From a checkpoint of a small mixture-of-experts model trained on Wikipedia.
Size: 8 layers, width 768, vocabulary 8192.
Experts: 32 experts in each of 6 layers, 240 squared ReLU neurons an expert, 3 picks a token, a softmax router, a shared expert of 384 neurons.
Training: a variant of SOAP for the experts, 557M tokens, 8492 steps.
Below are experts of layer 3 (counted from 0) of a mixture-of-experts language model. Rows are named router (the router's row for the expert), up (a neuron's input weights, with its number) and show model dimensions 256-383. Each number is 500 + 40 x the weight over its row's rms, rounded and kept within 0 to 999. Numbers have three digits each.
Before each expert's rows: "mostly gets" lists some tokens that are sent to it at least half of the time. This comes from a sample of Wikipedia text that the model never trained on.

# expert 24
mostly gets: " for", " of", " on", " into", " between", " at"
router:441487548486521544455457493478505565518461550484516474523543493465532454462491544453583492513420484458449473475479452532561507542517457493442535495459453448463554466453481453515426512525474483499528599581407548490522501479444516510469450516487476516574508447545513482536534452553483502448484480562513513545477460464566545510561443395533523513483492572481542490466533506489444480497536
up0:519527441409508481536502440438503495455490499470572520507527523410495491460457480528524518473470556566447469512542461465465529420538488521512570479465549512549445484535528489458516529509499562550533524489531523510515519519507536492533418496587528426538435475538545462506481497426500449550581500493531455498531484467471538551536466413535513497398453450470501465521484538436563469510477
up1:507456528490560497532492501453461492523457503512502426467514483441458535437402539545489522424472538437522469544505483540440549525413520467557496493471505436525550512451510443526440488531484477535447465530521512501448479552482551514461485516502444484478454519534474544446469464513562587519489467461532493464543523444551493514522525519447529479488396511454514497442605479512491493515555
up2:531460535532466459469466497514556465492568451466431508440480450490566450510432479590550479503527442542513539529502495452548592430515498510517479526517489528479423503542523446515500477509464551542521495450572525474434555507429520551511544501470462544489520530510478554489594514495412562512530457524510505544526477471492492467482491489519513529527481559485532484483444477555505567493480
up3:548599487487581502492502464505493509430436583455497492467417531534535459481524499500506590486487521503498504474481542484519486548500525513435561451467570462492478557521475548581456508413586466584446493470505514441459477507474513424568523545495499520501450526473533517456465492501508440493508446467476522552501535536562465403488453533472469524462458499476469473530430464539528468478526
up4:518531494509576511525479584448505526496504486492520481561434470456572532465473451429468422492502540476460472445530455512511474516466460464499506486521513468459535461459492489516504443537459587466513414505483517469509543581491481503509496497503502511578498491510587544523505391460545440421472507512495466475434544499428468515516496434517502572502487484463443496477553488535507583474510
up5:500501502500527517553519483477538478532504555461457527478546526520502502476569463507542528458585553503522528559525524491499468537545495509486550438506534464430495532504457538558464492493458514562513426453458531499578500537547572459495507557430518375503539542494525499519459484456493531579543538581592544442472567510567434515504498476500542511562443546423473437517535443548485536465476
up6:470538588466525541461490492508482527527510475465495515466515519568544475480525411444450532484462507526487536498507552528535472494502476504505527468469538550489434450514492454529482496510469484482526543462544472511588495504547498491487487590527513526508518466500425529495485451552516462458491450419533497504540527485455582472463500533518469485546473446500436551559541553501451416449530
up7:617558477490478464554499454483513534544524512547496484445506478507448437474477524455482550505518452472523550541488522470467515479502511487523480525463532521445420489442434499460496498549519507483447517541540530519446539490561437534559434488478431532499540513515496496512502465500491540433497510469555566467487548543525499487504514425546493599484544494469561616532482474484500547552559
up8:519484545471504461542520529457494444520498522525536525539483491501523582509506572529455462482563514474513554510461496544466471443497527483557514507564549436472547469568471551504521494474392497430484520473516491503587486541500486505485529469494492450515505479472510508530490453453495474520469469489481502465473446484461506476518439530509562499465580461469575466461512450525492531514468
up9:454465502465481482471416514487440472514506476535494462460486491533505538502496551513513488526516498503519495611530583517519486469505500461498459495552503476518464576484558494462487544531474525492492493485500568513521450527445492489546479579489466526516442561488497501469518467438575450471436498526437448488516489627383474556443589524483482473463531518501547552487453519504519517453513
up10:432439513453535435583475489481507460499450494467494546464539512477496461484538491493447476518567532484486403399445488550535478387489432460547445583518509497528486506501489593494517486520522458540516514486511534521540539530518477513580539520528490467523583500519443526536508510521463483494505403457524567493514511465463488485467484530440520473496469461486422485448425495519538541471466
up11:426534456485539532485498512566520540506571480436504484511452388479486497471496485538537569621426542450486486438458509439486513487573487541513451455487549583465483466530453561545506550530503495506472451553460499517480437504474481562495446548593527478528527530501457431524470527517491532504479583520523493443513501462459523501535509498528473510535564485505461393463489484478550465500428
up12:507567424499598555482468445525569509528513464571553493520519540484488488428464516465528509479481478486412480467523495513548502543511521498456475512461536532552475470440441557539517517566415517554559542520485476488587442511460474557485493605545502509447525516534532552513457525416465489474474470559460477541377546496477541499524510509496424531564403536431498487493520526470478518501463
up13:444463476542535481446474558549541531431512484507420510473553496481548423409429458510466479453501495452469442479494510477500545551485487543567450439502534524518463532543574427499518460488516537532496515496487537452491527531506490490415563490551539523518484498513461540488472538528581547505497482500470517583482480513476445562542494487525460529485474483492556504504527518548515525441466
up14:560518598488557531515436509525520531488497523517515547522505596447466474539516560420470472467479420553512510494448526460429510505517478524513472463534511470477582491542465562528490514490477540480452520451526522494464475560502475529501574524481546470444464484440449463464458433487494476485516525511486508529605485512498524468514433444541480501485524475534449488508548472495520444556526
up15:481423555417555574501508531450421528482446478467492549498472503549488479479466484528438511560480574456501516581442544549540494445425520460537549565493479455484506426440464484487459481512493493499564559527471543537413460464484510463498491515515492548455594536536519500498518453510528454521455497546477502469542445532514504506419511525482530468396498501474457517512497505467430464534562
up16:449486533464601473602522532499463468475551443542468509518405512571556561484552543527474535538499505474519567582531439506511433424517464532452489473496524419509541439483489557564475537479500507501519476496474471571500530553535515456544460513520460532496510486550429550473556515416460440553566477590512531498571530573572554445523445592532491578511485453493400540480461477473395488518481
up17:506544462529478516525511515463519473441491556536542491552438508490425525524447522364531547478499493592448414479449588459591471456522517475498470479523521469475518560538476504436450504469552544508429512564436563567452494499463489489521474417469481515464474504506519496491468530413523523500451569488513592485545515563513489506458530432499448532507462564499486505461513552514506509470477
up18:572429465463481445540490506493555486434514503558496522567519504512463510497482526441470538520568475409471518500538495556605583491525485398455477470515457575564451439508466532502486510616553488479495544553452508558487454506518521457483446551511520496506530495552500496520500495529535518462511553486605500499464491498484480631435553458519551491493477556511564480537501487528523454532460
up19:514482456501564553469485532534472476515454502535543478470483518491521517555523492510555521464521500451524564478470491494498521431472499489551443504470524486538492522499502437547433564478555471518571516505523471539434466427502535511461483563451526495496444398455508483490424495471487486525509536538559521471545467477458477584582470444557598469506535529543604487509498427524491561502501
up20:466501515511529497574550479484569474540462454564490455558547493505542498541501567483460531468467455501511445477525547451501459422488553486509452522533471526449498487506515542545551504532515505549492484510506433508505558480536485525459580496483440478504570486514477474474490448501508486547442549587459511605528522534482544522475481454458512501535489601552584475495535471433522492498503
up21:615513540484433505474583459541530465492534476520545501450534524469471498509522514506542456481500467466560546425470410481580474529494517438454567469497504503451442430607454512568556539498442426508493484424539524495563472511475492446530579517437470498442507507496486489514450508418456480547527460511490512467613482521467442498423499535505541419508502477544480532461490604504577411478523
up22:501520518469470498567476508554505542520498591532545489507464520446479497507465462450470475469467446502498495543518515586438554433430495493454501505554542538541408434483475566447514575550520479479535521470472491486486477448502444485514544516469519486501504488461474492494499479554463569422524470460413549540554441502537398454508503520490603462522493500523539546492555504557504473472508
up23:511413579473431510500516577509484512450470518505597539459481490490490535554492381508494446519534526509495502457519468583502554517497460472506475366517531519515472457503537499494499493495537536499465522456453457434511451565532528485517513552469516481509514466565498554567532561447563513575457519544511482391484514536454483513537514475497495501496458555500522501515534479449539599450468
up24:533577495507540525457507515483450485565449578557477480519457448485487486504460448499504482553446513467482465518464561403472519474460510389457512549541427492453556530510526462495463487509482495416456470527470515471465436490499519546481460419401455441525493498478537502523475518493531586558546465518488454537523519537523567548543477525451496507457481549471476445444524416538427499523559
up25:407458493543469529467461524492459535538470535459525496542501538506485453481459544509520549421546498472534483469551471479434509495546536442473502480550519476468513470487471465564514576537507430487570555524440497444467467521521423505558516483531441514490493493423518533519431517556552482412460492493476527490558477431516517451489517486522477510403442525459514576493557556506494468483541
up26:458492528515502492489440483536553469480448483543434444430532532530506484545502496507451457536489496523450515469560519418496468475487507486509491480480472537582501552485595422528451528515504580479485567450453446581478524467505525466464473529550532491526452445514414534432496453510466455446475470526486507459522453570519457446480525545516458565443561578465498524438456552490513421466461
up27:582533613490521501474452584517418518482540461523471517511630447538492447525466569479563528531541536627516519506508504523468528537492476478474505498484453520498527538512503448500515474506499454431490423529573477541493450478497495520530459488496495487516528508473603559553507468498487505517548518570493434486520526537528526444468522509473401491495448562401509494483481434547549483507487
up28:515496527533544474521568569480508555498443480550510516464478467550434493529558457489569500504462519485521442579540483548513432471627523501509481427498445471478528475463420458435492448481565490512507532530516511481562535497528555477453506564493470464492453539547573587486466466474520590533501466468563562504463466594541545533428468508557504497492512499511440466492499503489456512468557
up29:524494497476500483558457441482494542515520535501487507490491523392531533526528435501558524447461513546499469479429533556397521501511449496462498534464457485487525482557546517516494504526487390464516516486497542528473450487483480468521485522576539525400539564493483470488536504461487535417489517523498515506562468509529437513503505538481482442459461430534503507437492489563537535454520
up30:471468507503515562468500515417449502490504551472524471482505440453495513547552483491541370481486539585508451489521472515475491467543521487450508496508492448512500463507481537443527471542445454462530490461512524552445512454486490502473484499505482493495447538509548434498533468518432535512419478496449477445521517604561517503536503508470505565469448467470442534507539518452538470498508
up31:451563478480441460557479429513488483494477522494398518542513548453487509447561509490513504549435479496494508558468517502459476480449564503514479515433531532433528478499446497514512536467484490452498458570446495522459453533487509520434477432453451440436501421472429542449471501531501454488548436434564471486565497482547505515449485530465440497464568525554507478405474562477495561485579
up32:485490506461440520516451509492556488495530518484521506497535498452522494460510477470496428513518466460474532447567484479469404435446482507507433535494571572496498525500512489531462523523502491506539518435498488563523522495593489476382532465481428497492475495437514487511503532467513528532512485500487580513508564452483519482529484524513515452543448581514498488492504529490536502449519
up33:545514560489482523479535520492488518535505433491543473510508511454488450486567561539452479579443489488523519436460491458545510509477469497437473493499452422510546511478561514458531447414454491461491465458472518488455446521503459505525596521532489515482508481542498516597594465526480488537411481436454557550466555502507558478465537469428535497455492569504555418483533473442531497487531
up34:480450528516495380427486560484470575546423511563448503589485503522551592505505539483478510528507520406497446488540484489473563480516533445438507469484488557558470599510521466504502443529450511453425476491470507484475512467460497470453533519518476449544433533464530517485524534501513461510607616459515480502529502484476486462537510516516446439561513542482452483492516471518467480465513
up35:473537506414528491453492499472498417525513448504504483468489507528469500497515474489482519526499533452398517433534544556502518481493584470456438501539510469490494438500501497467552537464485522492544523499496596587515531503594427455539438457561515550462466444561564504564508474527534449524506439512523497492461485433485543560510444495546476504480512470486526486546523531481481523491512
up36:521510456477532528543492502545530457507497461462538460460532567456443507528426437495533499533473441535470482492496371521529501549499614547463460487486489542501496411508495532585517499529532483510495482497502545519598523536553517494409490497472555530540443472481463500489457529509417463519512509548518489562494512521569487520474501504530517489521575517476484513518502440557523507474514
up37:444506517526494452487452479546556522530495556527602421464523529508432499539559502469512523565454469550516507483471600485501457538515516578464457506554449543496476499494503505572515523535511478437446435538449550506489551486455491543423527609430490544426450549499452440509490460494480528518482506479472514521396534562446533505476489444526562482486517444458507569475507567471516484461488
up38:491548498476465551503478489491447469490524540525520555534535461539444518498552556521532492521463564512508568451565537475579542535548510500518557508519494493468450512444517505442528465588453505512420525508521487477495503536574445503520493467505508541534603538556492456540532509485541533427498444507543435498507475488500548519586512502498495539502521542522533483521539521523491452425444
up39:484429475420532526570474501485590481527473456488486485480598538490484433554425514499464553490507445476518457509464481545464491486481523538559530495452492544532528493497477439523486410498495532521498495512595543523595470480437443498493518488523530486467471526491505513476455486454502504470483496427538469450556529361503494424503457456487536496556424545526529497453496495477489514504463
up40:498547497582455534525447542474558566548517508490467483486501407501475607471560454541485473491516490528479443479543487519556454473467476513538523432460488501536500530493508514476419521512502563502540511450462474521397472581413561468446547453473502531471489521532514498516470539440496511526523552355502525464514503469533503557537547613486575491470449462486550483511524562462482491557494
up41:577514467512496515535516453477516549449520498432505494538389491506508541452518552517445565528498492472526435487516577541494489505539492439514527495491501486499474530525511546451494569454480473487458507523442527499464523551404517482499571466541508467512494489530470496582514443455497470537494504576495504525483462480536505477461423591525438461528469535514485534457524533503516498542416
up42:511493505479575450469477605530497495546559468554444439458469491489519571439478569500580400511530475475569541518506507488491528509532588552513463465460496439530429527504494562539500532521509513478499501535509471415467516509529449534491433523574470466457504473485424526469461548506438556506505435433530502508529516510519468488471456471526469540519549530475488522487536534459509477416492
up43:436504536511492491546565529448600553522511528510478551444495420479533429463533493537525485442510452557497499516486568556529519418501497442533474523546528470468461523489507527524527424518516502533569539485558473501567469506478438517426489503479486473522516458559404514561466486552532482509503492469540505539516457471470495527481523489461556441440407478553537545440567571534455550479525
up44:472470570421486573425484535420526485485498467485531539419510453429531539551491455614504479543541544538508515501521497507527547464501512557471457570540502467465534496480438503491492530530546505428458504494529532481518554475612508496522529502531516545514501428404502573539549533462529481525479418458498537430585448540504445550474476516496508449469554460439472496485559488473479492515518
up45:540531516558447524499481550463468501489484452552439477505593506511499491493493552613435552433457556528547561503486472476501485471512536552552604472534511517520512481532494441510471483494471498457504501448512506506462486465559497452520520521531483409472498475494534485533476515467476515467487514488443487469534486445465550481531573519467535487476499446534539531502560555583511528529492
up46:443539404528554558543467467550552536576502572429408482450573548421453497483500476515534527515517529490469524496439474432490493492536534551540483529482505439507508470485531505508459517524579473475541469471377456483491499565495544461487502465451501452492476466524536510393475491466441522552518560495531454502515457551601539502530499473536495481469521458467501503528486522462529506513534
up47:487628509517554506472541474477557508581458552521495542473472463521444533505541477495426490502467467491464502498422488464570518467479541456465491525439481409502385498577533460528549472451555489439489457452462544511515574444493560532548510504584509511452410498443541490527564476496509465466466482499476559550516459504502503490441508487475474429546504511515510524495521490453441439541536
up48:518457498514496513514458549496555504575429514508532540418460493482492534437517569486516489538457499468531504437509541490529538515543542494539455516387562451496536392540493431474451491467528531540480494550515551530471490495450504452530458498491432494532516419530499525431511437469480495477473524473426529626537512507466460520505564506532457591473498543541556500501477513540480454521508
up49:485442511516443484503490534434502478513542533470527459496524514475509551501482518520473421437468495510532495479467542525504520500536510547557498403521499510517459452467548472521457478540463523589467426543438508511487506474561455440508428397438495542604497565481475424476496522546558511465465493495536506527558516498562481445532495438517468538469476445433441510487521442510476515568485
up50:488380438427513542556528523440595525493478495436459519439472519492483545518463516460511478535486483528508398542494516551534500482509452546549498476528507488520503489432438519521478551503427517514439429525481536536485469525471515503599458480491436536515503446499427493450485462534512479589500561486514500449453398546551494484512539456483527504507536512440541531497524485495461454477432